config.toml
num_hidden_layers = 9
d_expert = 48
d_shared_expert = 192
normalize_top_k = false
routed_scale = 1.0
lr_router = 0.000765
learning_rate = 0.00337
beta1 = 0.95
batch_tokens = 262144
Below are experts of layer 3 (counted from 0) of a mixture-of-experts language model. Rows are named router (the router's row for the expert), gate (a neuron's input weights, with its number), up (a neuron's input weights, with its number), down (a neuron's output weights, with its number) and show model dimensions 192-255. Each number is 128 + 24 x the weight over its row's rms, rounded and kept within 0 to 255. Numbers have three digits each.
Before each expert's rows: a language model's description of what the expert responds to. This comes from a sample of Wikipedia text that the model never trained on.

# expert 48
Numbers, spaces, signs and dashes in sports standings and statistics tables between pipes, like | 14 |, +1, —, 3.6.
router:068098170115132097141175141124140150149132154145114119164121123099169125089154171148123169103149168094127148141118128117150129118139158147117115156138112147134135147075138117090146096116092099
gate0:108120142126125134101103099082103157092107129175085154146136124158167150115131151142157155101117153076114149119092147113106147086158137099137134155160150121100123127106169123124202169169158136
up0:135102149155113143150098091110142131141141131153074111172142114123178142121152183168133150146130156128140147124120128112099181104183137115124131129168182100101127129097132153116208171156143141
down0:140144127113076090133157134149120139103156090118154103139140113151141155122099101099119122116147071112125139107122109141145078171148169086110135116110177124197144063144089132159168122152107096
gate1:110146189097120130098105127151108110137162122161102113176139150119126136124103154117150119170096126126117129124170092153105127165132161171164152132112107157133140122115087128144108135138104150
up1:130136128140094120125109095133149120164145128119151146121104094170124113130171131151150121097085106133116108127080175124159133089135134106084105158157115100123078131110137091141137118124190135
down1:097127097186127114090137099146145129123123106149130135073180106130153163100123110130135114112143174112094125105103112140131135086110113120130143115140121125110148145130149135142140147127142129
gate2:113113095121131136096086106127108122102132103156180110127141137117136129133128124088071170126131160120101107157117134113119148096078119137100118151079115145115149106130130118110133095126129085
up2:103091089117110142124102114119117131110143126167174116115138169102110147143125127123085165134128143125109108146109154120103103087097123111103171162132095138115119130126160121095147099117131115
down2:121155153124090135180109099115124144138115158131140104125083120106146114105104107121142130133182143123127090100134128178133149111176125106095143097090132110125143117112117137091145098115139107
gate3:102124135145141099147130136103128132122147129130138119087102131127152167171133154125105163084137116138155126179097103117113101152153149129064156131147128100109131133131113144109151139110121104
up3:127134133132151166112117143171160107143082131143141117129153091132096078105113118142133106160105163130130139081155169141142119104111071106161087121096136146133135106118149147105144088141112142
down3:132120153112150130112152123132176164108098132155079113103126136112146124137088142157108129129096136148155096127123134152058131117126201162140124111128131172125169110125145151135109131129149139
gate4:077121141089140121119127160100136122137114167124140147108132164107143122150129156121107080096123097118149111095132163149111090127100118081129137193090131156135117119069133098181069115124115134
up4:065126114133111120131148124114138146129134114150150180152134143131127156131085148112106098120137071126136094161124105142118121126123103111114139180074148135130081118082127100134105140124110160
down4:131127105136119103101122123129130156117118131149098142135111117128117127122162123140099089138140131132104131131105103134118088094092142100142155106137121130110192131147165114107125151168171111
gate5:104160119126149137143135106129132157160087148094144111148107104098122174132137142122143139131097092081150130133097132091107081149122138158132162131103131147147175163132075111106144083097082134
up5:138088145097144124139099157150119148134119120142099131163139097122101121128094106159123119122131095161112121121138080167189173120173092152108143119125140124147089098141131137113070138117153145
down5:134123112072113126120116154144122150110109100137141128095119182086127134141184086139111089109123094133110147184133117115124151127137138074128132114123144155148103172152165159120166085127149092
gate6:122120143120126134123133163143126157112129156111131094153141117139148111142096128127130122132118104143107157082088121126145122142117083117125124175106136098089148173147134111197178122139148116
up6:123086167128085156139118131097113104143110103134113134109119129108119105087150133119104127129114168118159116144162108154149108102137151153111119064173103162152124113148130168089112095137126149
down6:127078152121107141119122114107108102139193137124131129149154153160134122127157145173117124113109141122126159183146153096142164122169116120082110124131161157144152176091120147114086157130146086
gate7:119189143154127132147139113160138155148134113135104083103115128110160135166163083162124143097127110125122134121138160133148125145181093174092084173149116127155116090173124122120094144077122123
up7:149072132135138123094129138128129110108133152112143160149131112157089139114096125096115138129135161135120128156127114139134166129084148060152127067094135124079124162100140137182160120153145141
down7:107143143101139114150160147108110102121146184115141115129133146170124135142107128080142119135105169117146150108154129148113081166149111157099124091150139110102128151121162097125070145124120093
gate8:098133174100114118130119116153123129174134136107126122133057151173094108115140127116133109109105173117133114129166126124110124099136089122105104152125114158128152146108162113095121178121139107
up8:117168097147135125138190152121155148115132123159124104116128099144166154099163112168148111152104146183099138145060124092154130168131120116124152089126095103162127110124148132122160090150141111
down8:131116144133161104114097136133133093180118163096117114136144154098140102153121062123144189110127074116078127159120099098123120105136100159115102120107183095126115128141079172146100117146106122
gate9:109130138147141150106134145125111137114162105097147117123166184120165080160152127098131148165142088158102140087161131129079090116145126136200145143120137138155185147140171122145125109087081090
up9:156129090136111133147110137120133136141094140128121170144088101148117186116119099138120106099128159096165118140116144138134157121141101120083111102137119125123080115110135134106135120171174146
down9:089106090094173113143100136158124145114135106144101132113109106122113140109147098133123165135184157136123113114166129115134105131128106113143144106121128120148147111139118080107143142183141118
gate10:118152165125144128083143149126146138098139104128169125096108084131105097103117117106109108116115126049131123112134163155110158145133160147153163131130089142143116113133091139123129140049139154
up10:126151176143125159116156145153114131114146122160148122088131119103109152098142120105138121119155145074161149126130132101130171136106163143096153158104126158120158145159100146134142113098119159
down10:151155118083142130108158137129109127133116083132100145085122135133127174117139129103136126142123145129125111143145113118142127113105114171135129114102169135169121134162146132140143127117097107
gate11:107160115130136148148183109152133168128152091110082091170129151120129076120195163112108108137134144111076140169109112096154150157145122118146148105113118126143130098134141096178124180112124134
up11:097105134126109114134176109139114147102135120118098108115141163151105089147147146088129071114137168118135134149168153120170151086120115134151130115098113115125140115088138110120141144158107160
down11:157122162122111139174110155103132141174143126147149152125111107156121180128074098102135141137107135143101152113133118111146141112144126098114114161137162108136128180165127149122120137100086130
gate12:113139120165108144166102156138086104109133119147144129098125136149137100095162101146120097119138116132109131176095127104131150133151117075140092114157144154145140124119116173139097120142120097
up12:150113174114122148093187103099199139097118143131106099152120141119120141133107153126153173132101112125156131117156124128140120134125119189119114137109098097099125131121124093130130100138120127
down12:150103115109134114133112156172082101164091154119121130134116126127115127131146183126131115133156151143156131146154066137106150120148119146133138140133130140126136171142099092111120134152107138
gate13:123127130092118096177160167141157136124137118164127170124127112169132112160108142120162125104147128126131101147093138127069105078178110163096152116078109128132148138134185134095154130120146128
up13:107163113182154125106081068117118132132104123113118088131134143144108108088148104138131139128122167135127125123176117135151141194086140112112110123164139153110073127105121133124114098120097152
down13:131172107090083131142158112140113095140104157138123158131109112152126126096122112145180117103142121108139132128094177124093105114154117146100096185119113167132122126114081182110129168111166118
gate14:100133126163108088135141128105138161123136113134144117158158119159151123102128091151118138129129108131121082109122094142139137117091132170168165124131183147124131127132126075096132109142168113
up14:116087116129115087111160147128119124118149143155130130131126112153185122069117072123150117102161140143130133106138100192147142114086129151137151122139140140112135135136147141127133143147165126
down14:089123111150123127112105098126139119129138123150115155148102107101117140172116129098124170126122148110181121138137123142100137158158122117102117125164121132107107121111110162132125147162142125
gate15:101132115147135102142145129092122088116114157163137109105069128135135146130103074121126080153127130162094121144110107123150130135142134130151117136149172158115125111150099096106112104108119176
up15:127118134167128073127156101082128083098124157162124109124072127127123143135141062138123103131168151144125122137106083108137114113141125099182157169135171153096108083127129087126102124119123141
down15:161119111160154117126152076129159118144091107154094122109120119092151119126106122131116148140066119144125108110137118133143139111131119163138097127139122191110111142163103134096112138163118135
gate16:111158161123126102156135148134117118137117087157174117172165090190115128119088113169090143131174149115119146118153122124127128141139153077105113126119085148129127072112109148163138056113117116
up16:086120155125132100117088132134129114175149103131139127115131105145154100156164110159096132148148150139127135121163135156141129149124095107095122123100150141095104113111102130110176037126090132
down16:104139156083148136129117129149135108118127133094144127124122118100143141151111170149154085123121095163123096131103125116169084147144085099110095166153113138115139109151116141146125167136107130
gate17:096120142064115153106128136093147115080087141111171174122144122144131121121129140109094121132123137141093136156121129091172133176145106111131117138116154114178135125121131170123156105113097155
up17:140126154171130105144154134142107122156145162130123073161147152114167161134117117125116114141108128106133115103150150096123120104124129133096130133145118134072162137134148100168087167141126073
down17:117154117142173118168167114109111139129106123191154160118099126114116105138108162120138144106140148128064114125087113140143155111129088101098133152138152076127089101104141124115067142130111114
gate18:101094152142107137106150111101132146156080131148082110154143152156122131099139135142129126117156119119091102132127133148119156108144119137176100140131154134149115098098152150065106129138071123
up18:138124137091111138105129112144123106116176107112176146139146121104125161124155094091119128144116140118100119136128111113137127144155113133102161142118155118128131106185121103183138123101176117
down18:149127118104113133155149073124078125103140138121091108130118058162152147144153074123092144141082131101083145157159124138133139156062076121153124100075122116162121122132145135104085131132130133
gate19:086157127143132122129166120111115135112129148141122159151117166176146122110177141141147154156081146122126176138107173115132169164142183102114123121151133134149119077097102110092156085121130146
up19:173116121137141157183138106148134103158097124116133099107125117053107134186086115099113123136108127157103077100105112166104102144106100125111134107107129118118144128108136127159121165107067126
down19:166156147121141124126148078180121161130154144164132085108148168064099129122161148117121135141128170098129151114087142116105108118111124167111138142087141156125119086092143127133139123119093135
gate20:106121134118107172134106135123126111081180144111097106147134082140144129136092122133103111104119182153187120126125167127125132105132103120133142109147109167180111131164124080109142142138140102
up20:144129150133104123156158131154153132082148164108090098107108071156105108089109107135127162113113147116165108138120123115131132121125094101128133168123145156179147165133128100118138152157136114
down20:133142119078161090160081098167145104143133113146100159120125157114093133134105112124131118172143088109105117121127099140157177163084133141098120087078081174140152134155111145110118095120121116
gate21:121136118106115110120121119131123154127097152127110150131123123129096105148119161127117096142129115182155166160129113148156122123143111119130149159128128121151124160129111124104131097145148139
up21:109081103130128119150137114126114082144148124098115094146087130157096136130119151126099108134107139122137129119141098135152133148127079174104114142161140127116158151134065114077120118092142104
down21:073166129107102099133101138097135154103125116089106085155142148166167136115131170107100168141091162136134094100094136100142142134110097114139118106141196117139128131110092119092112108079098150
gate22:116104116123169097141112099128101151124178108156115112143122119093113132125132146148094122204131091137147121112143135146130122083136125111096113167145151114104143184123129139115128082175137174
up22:144136099094130107129146104120135140134121143125125172129121090138155155100151147185107112141133118123137096165144126111109122116137155143079118124141132132122133137137090099082117101122092170
down22:125145097128123120147130159148089151098110130171108172119174106140091113146136092114125128123097123126128103129121123114080093120143163144148155125112112117118122163151103146123135117135127160
gate23:114121138092127148132111118098137146167136122153143104134122125148121147138107101090130176156112111072103123104154085084154115141116112182077103088129139111122127170147120090114133158107140124
up23:136094172119118128163169113149121130125122108135142118132095102127118133181103064093136154213128112123117145129154116094112136118145124149114128120141156124163119148107128125099162149128132125
down23:176110144120150208077117152161094164136179112155126095148148123126129146175115088159137185145113079099149093139094123116144155148158108158094146112102129123181134148154088110131127086091156124
gate24:104072100130124123145101104129116161173112161127087085124141149162125094101165137151146148080137139130120120092128100156135107159136125107142115181104139115108076130150143128128130113167096113
up24:154181160099135101121142151132126124083122114151161130145127108113145141168103103100101115166096144113124093174122135136110133128087115141124147089124111166111173129125093153133103121097189109
down24:171115154111123159137162120166099130088161155102157142182113149131135118115116127123099125060102112120128127087136153132062128105150085149122158140144144125128129147106165078175176121128083118
gate25:116105106088107114103149127183129163107112120108144141085146107106134149117195131126168073133111125124141156136127123155123137128148164138106209134126126162116115115095133142147114139188139119
up25:142133133127138099160140135095127134120118154155123108121116155166097125158097151142173147140138100139094104099120095148128112146102118138156081105125130116139162136132125130061132097096132149
down25:111133131185072135127135113134148115092189130146119157104062122111114111088151126100116150083150101150155139164127109118136093152145120146147158074131152106105074153120110149106116136099163147
gate26:088124099133158115104116143147124081132147115134153138145114136137152164125154086129105161169141157128148122114128148115150112099121125148082170117131128107124158154117132117208135089144138083
up26:121144084102143101159139138134110113064114145087133123130149136134103167135083132150109137115165093122136162138109136125138063115117138140068116123152145126118126143111139112156159113129112106
down26:163127118106106140111135142132159140126119127168144153135148113130093198128105112118128074095138124134134153135133061142126142087127086157103162113149113137137108113113165149092077121175114136
gate27:135122101105156124145063172126127119158147091128112186159109079118126101150122100143153120138110130125142141099118093138145107111136126116121167080113141154152099120122133154124107148099124148
up27:114126134113126171161081137052114102062138112141135160160109109107124127114098116112108119103108148139153173127135161113134101148141126125136187103091107121147111161115088066184111144100111132
down27:153128157152105147113101103115152151104092115125177166124123082109099113104103069120194156165138167154104088111163132142100130150102090112113099092151110108150133130174106119154129165112115117
gate28:125086126151162092121060154151139147132145103101130143120104132116172155140145130141126096101132094116123109162156146154087091100150158119142095137189105084152123117113133122136151116118170137
up28:109148131120099152128154089135094098076134119200154114113131117168102101124138130169096141129111132135118116135121109082147176130132120107124094113123125187108130149132164141150117107120071152
down28:117126158138133136135157154148101108082097152132143156118107126080110128142102070102137127140129170091140161134149138073127182118081124121174167164217139165143114117142152147152122115154141148
gate29:141189145101165120153118142139171147096109140113114098123112152133144114123108073138103120145124144132156159130130155141127104142129093101124137151128182174128127145081145137115114170095135147
up29:138093141114170115115094140139179180147119111134108117125116128114145169147108118120108155131158149137080110116124127098164119075117123124111134121136126129127159108141145153111122126118133138
down29:105107117125153115160133132167143158110116102132145153117122117148094096111113133150122129093148143077146156157107123150147093106133146133098109125121187115124088135125097129187085102105116118
gate30:109147106113118161097151111155069128128116130151158103143137108168151181092148140129082117088122147098133114120127112111146151033090098156109103129136120146075140161132151099145101129119108147
up30:153162106104131150161161135109104124140126115134186132113129133159117148119146143129091116132074164128124098092167168127172163079129128143129137149135098137102139140139168129143089158118159109
down30:096110147106112176119121115140106134111140139137117146093152115128142127148094106119112122130150166131138144123102114062131168104137129155148136180108134055139132129127115145123099151131138147
gate31:116108095115097124125150151194114117117121113163123139145106146088143117122100106130154140118170128124089152119143125087109108133138126149125169145147156166161127143132113152130134112130122132
up31:118168123093162116155133134113138136157168110141129131139133061132153137149164165069137124140110126182163142109086154122093070102137152122128164063156141166103121139125126137099094112097090136
down31:128117087137111139120116126125139099130104076153160109155065183151054139142127129095139143098111145124163108123145114095130136117092131140142111114097094110155091134144095146081124180112104102
gate32:118125102147118060132117114183113098136119152155140139130122092166090133132134140149153125111100153133135153140100133124064115108141107157147145127131125135151057075142128074158147106096147180
up32:101138132089151148114118126082139160111168070082093106148118166100170094108152128115116101112164101147115124126128121111153141108095158094098105175112153160113142203119111143112150161158086108
down32:117155161143136124168148098133110160154085145111129104134099135093143111123135146121162102110098112110156097122085133153106114126138142158149168106121148126187118137161137161133157155118103125
gate33:135142136106156146118184147120094117104139131122150143119137127120156102179152132153146122123149109124119117120130127155092131125131101104087128148133120107116111083119168088125081152156091144
up33:099169132119152106114158117104125112127137148104125127137126107165144112128128173144145137119139137150111099107082113106133147132128113121085109099130085100139166119096176136141120186100128107
down33:115137137137150116112160126131117119136096060138164131135096164128130140098120094163126138172125163091131149075136176130103145141171134113119137159112141113117117119116045120116139123145158135
gate34:145103120130102126096127129136094137126150122131130094174153127109127104117172133175105094112117120106131124132123135146140131124144083109150153115121119170094106122180107105108140118148162137
up34:129147149093142157130091141140146088121138146122113107113148124154188153114096121127141133088141120150139138128138159116122153130130179109112137132131127125131137123125112094124130080112086131
down34:116119122097124135129112091126123077113084153136105143116141121139103097127186134094139092157186106146127128168134136115116152104137123123135120149097131109141152064043106128155128111164059114
gate35:162125115161145103095117161111111125121157160096131110129141110149107136101175154144143133154122111152138122158081138140181130150135134138124149138126146111125116156109091137112115202113111095
up35:152137191082109182109171156146114144127112162135159102146154158165103120125128093148126139135135189172108158148111104128166130125124153117103126103072180138118137133150099061146112136127104111
down35:122106152096122097097127132123122158195118143170116156167133108099159081144167102153149099134125131127128113128141144117125103171108138108155124158095119136101115106109158141139118126085146125
gate36:133163105136083076126126162152102083114152132179123116085119144149086133148137162120133163108123090116161156093096115145139116177114149152122092155134096142080159125094154146142149149157093133
up36:150127158121135130128102162119136073124112113157152130141112135088082119129112162084162123132109078129085114057120074086110121114152161146162082173095120126142115113091141140140170167149132111
down36:126130144081116108099151113127156117091123112115085155153140141126090148144173154129136110130116138122130121093100147123136133131129086093156165102151155138149132161151090175111104139167086179
gate37:163118135125133140140135113169130161165149090122177142124158109095148115110146094168158094089162156113176180137160141097145118144097137104117114151133136103115128138086137102129147127169132173
up37:128130132090135140063162111106121115133116160126127159107154129119114102127114131103117160140134118141145135103140116138116107119112096091115158158111131137157115124126137174135160081163112137
down37:115125053143114127177105132083118107140102163140116115142114110115147142168142166133145119129137164132118144112084168126084140108138177142166098095143153093127142133108086118124143107112113127
gate38:098097151104177147136130170111113096139132077148151119161148171135155130114099181142104141139097141140125121140145077121115124178152117120141097119117109104103114098139134135152167117150150138
up38:131118157086137110082202165170105091139133115159170121131144159125133134116179160113121119141116113140071133171141144126095109136117116117111114108080139085179096114144119105132123154162119142
down38:124137077182131088127066162154103115123127142137134149136098130134158128118106139095192158116126126080128131159122131131097087103105120163133137107107141139108151092150133149143112172113144121
gate39:140111160143143163119150086102132127119120123159130096107103140126122113151117118164126163106165180111131139117142186137127123099125128170118148141091081146185133142120114205108120114159091128
up39:081123128100137102149125154137147148130095140101140206108145149109118164100157098124152096153109135129136140135141113109120144122157095086126150097155146146090144108124134061128118126159162160
down39:142117127124135114155067131117153146101093149125127147121158155130123150117119121097122121145133147096095147091134133129097086122206144148135137167121109179142111138122169130120107099109101111
gate40:132113171168129130130099083074148134124126088138123150147116119123114175169114088139127149116126104103150156196138137099194105114178073130122159151125141095130150103098161117141084117096133162
up40:114121165149145134098098123119165146119135128118115147113090125140140162188129151122164160103141087118128084171156155087165096150161129142112116149139122126132125144120167161142115075110111125
down40:117077116154101158133095148169133083112114084130140084121105128149102088097087126128131097111131115102115139124181166149119155153121127113137118100147159165173096122149118136127131091132105144
gate41:103149109090145144117132147158120159156124167139121080140135098148105137141157130167149100137139051118152159112108102099124116130143147144143113101137137113171138107064141136048125136114152129
up41:140122159183121134121162109112108080120143121140166167112119137125169148128087138133138143116127180141092086151138107098121126106085109127081115167135126107157135131193113114155123096126085172
down41:122078120084150130147132114147131145122117147130126082134086149109123172114128112096133156152137066135145142126104136100136088116152096112103135115169144141134134143130118087138103090212134094
gate42:160114149118104106139112142075160141137113159121134129127153134142148118125151117147219143114127163146118137121088105103135112149099147120185116127179129122138137117123098131156155129120081122
up42:089136118160180131093137102165100142124138089143153141122113135143107126150104116126091138152162104129156122128143166155124118085143094127053150097068157126104118103129140133128134125135174125
down42:137136091107126090134138152140146152125118074127093147172138082133137162184112140143119153146097108125147162123083171134143125101140138108104122139161111095185144162075126113110138160124095127
gate43:129123059143150122173158136121136162073132106113126127148122150128077129136108165081153134103119112154135143113112100129114133122151119142148131108169091159128114124078150136161118146151115171
up43:100101094106162136126173137163099149095148103120106097166104125115115164141148183088114109140159140124114135078134144136126145115129128123117107135174121144130100140081127133152120112145156144
down43:141139156133115117075130126145085114130094134164161123119138122121120102156087136140111146075121131143108126137131110103139147143102140116135121153127137112125151134096129098123139153111096092
gate44:108138102125122116132070106135170111104143145132105108160173139110131112089123113100098109080137150137121193145122128165173126135138128116107121084136095117108129100151126102139103091169133129
up44:124087108093106122089089090155128117110136182126131116166161116119126120146138132136152105086134155110108140118106111155140129151125119115141136141099116144137111126116085127117107102117104107
down44:104100094081117168151089143158150155167116141117097146158131111097138117137108108128082122124107149195148130124156135170120162120080123132168114139110126114129145159140089076131155094152121135
gate45:098130090132156150160086117122159156112149145101102177090130143135129123100150149133108127140165115132106107125149143125142126131150120154104106183115173163106159116163110134132164138153084106
up45:120163144116156175108135118119087132092163143141124103150172104067105129140125085155129154108134115144120108104142121150106119115105157114138109160165146130137147128147112089088134147182141094
down45:101098113114131137147151129110096115118155162104116078129174135090063110126097136159142127089141083109110147081118103146179175094078127147124153138122151108111109143138137142121085100171116100
gate46:116087140153173160140144087163161091088132116118113142110113124131143147150155130112161113089118103108088128119155121104106154166093111135131132118153193159121116115109126126146166118125093114
up46:141113135133162106129113167131118116137126209121122078104137163128115128158142132112120166103100117139120117116098109113130131099102125142075104063128102161133144129079092126097108143086141157
down46:129127143132130149120106116125135087060093141128127171128135091116168107153131150133125154162161122115129136145113126131142097145156165130131177093095104128103109115109128122151064100164104102
gate47:110162154092158162150116092125175116094162144152145138127152164125136126135162103128142130133130148082129129077120112147141141122195118103150155118135097109137162165137153126111095084122144125
up47:134143173115148122125142072087108121145151146163103137139155165131146126120161097119134173113154123110145089111137116138137141126165099141130134086125116127123138150104133161152109096159134130
down47:114165160111169170135082124147135094123134109141198108151139131134121189099158127145131139142075143120147107127132087125132119116091126123158107097118163122145120101096122103144098147130120151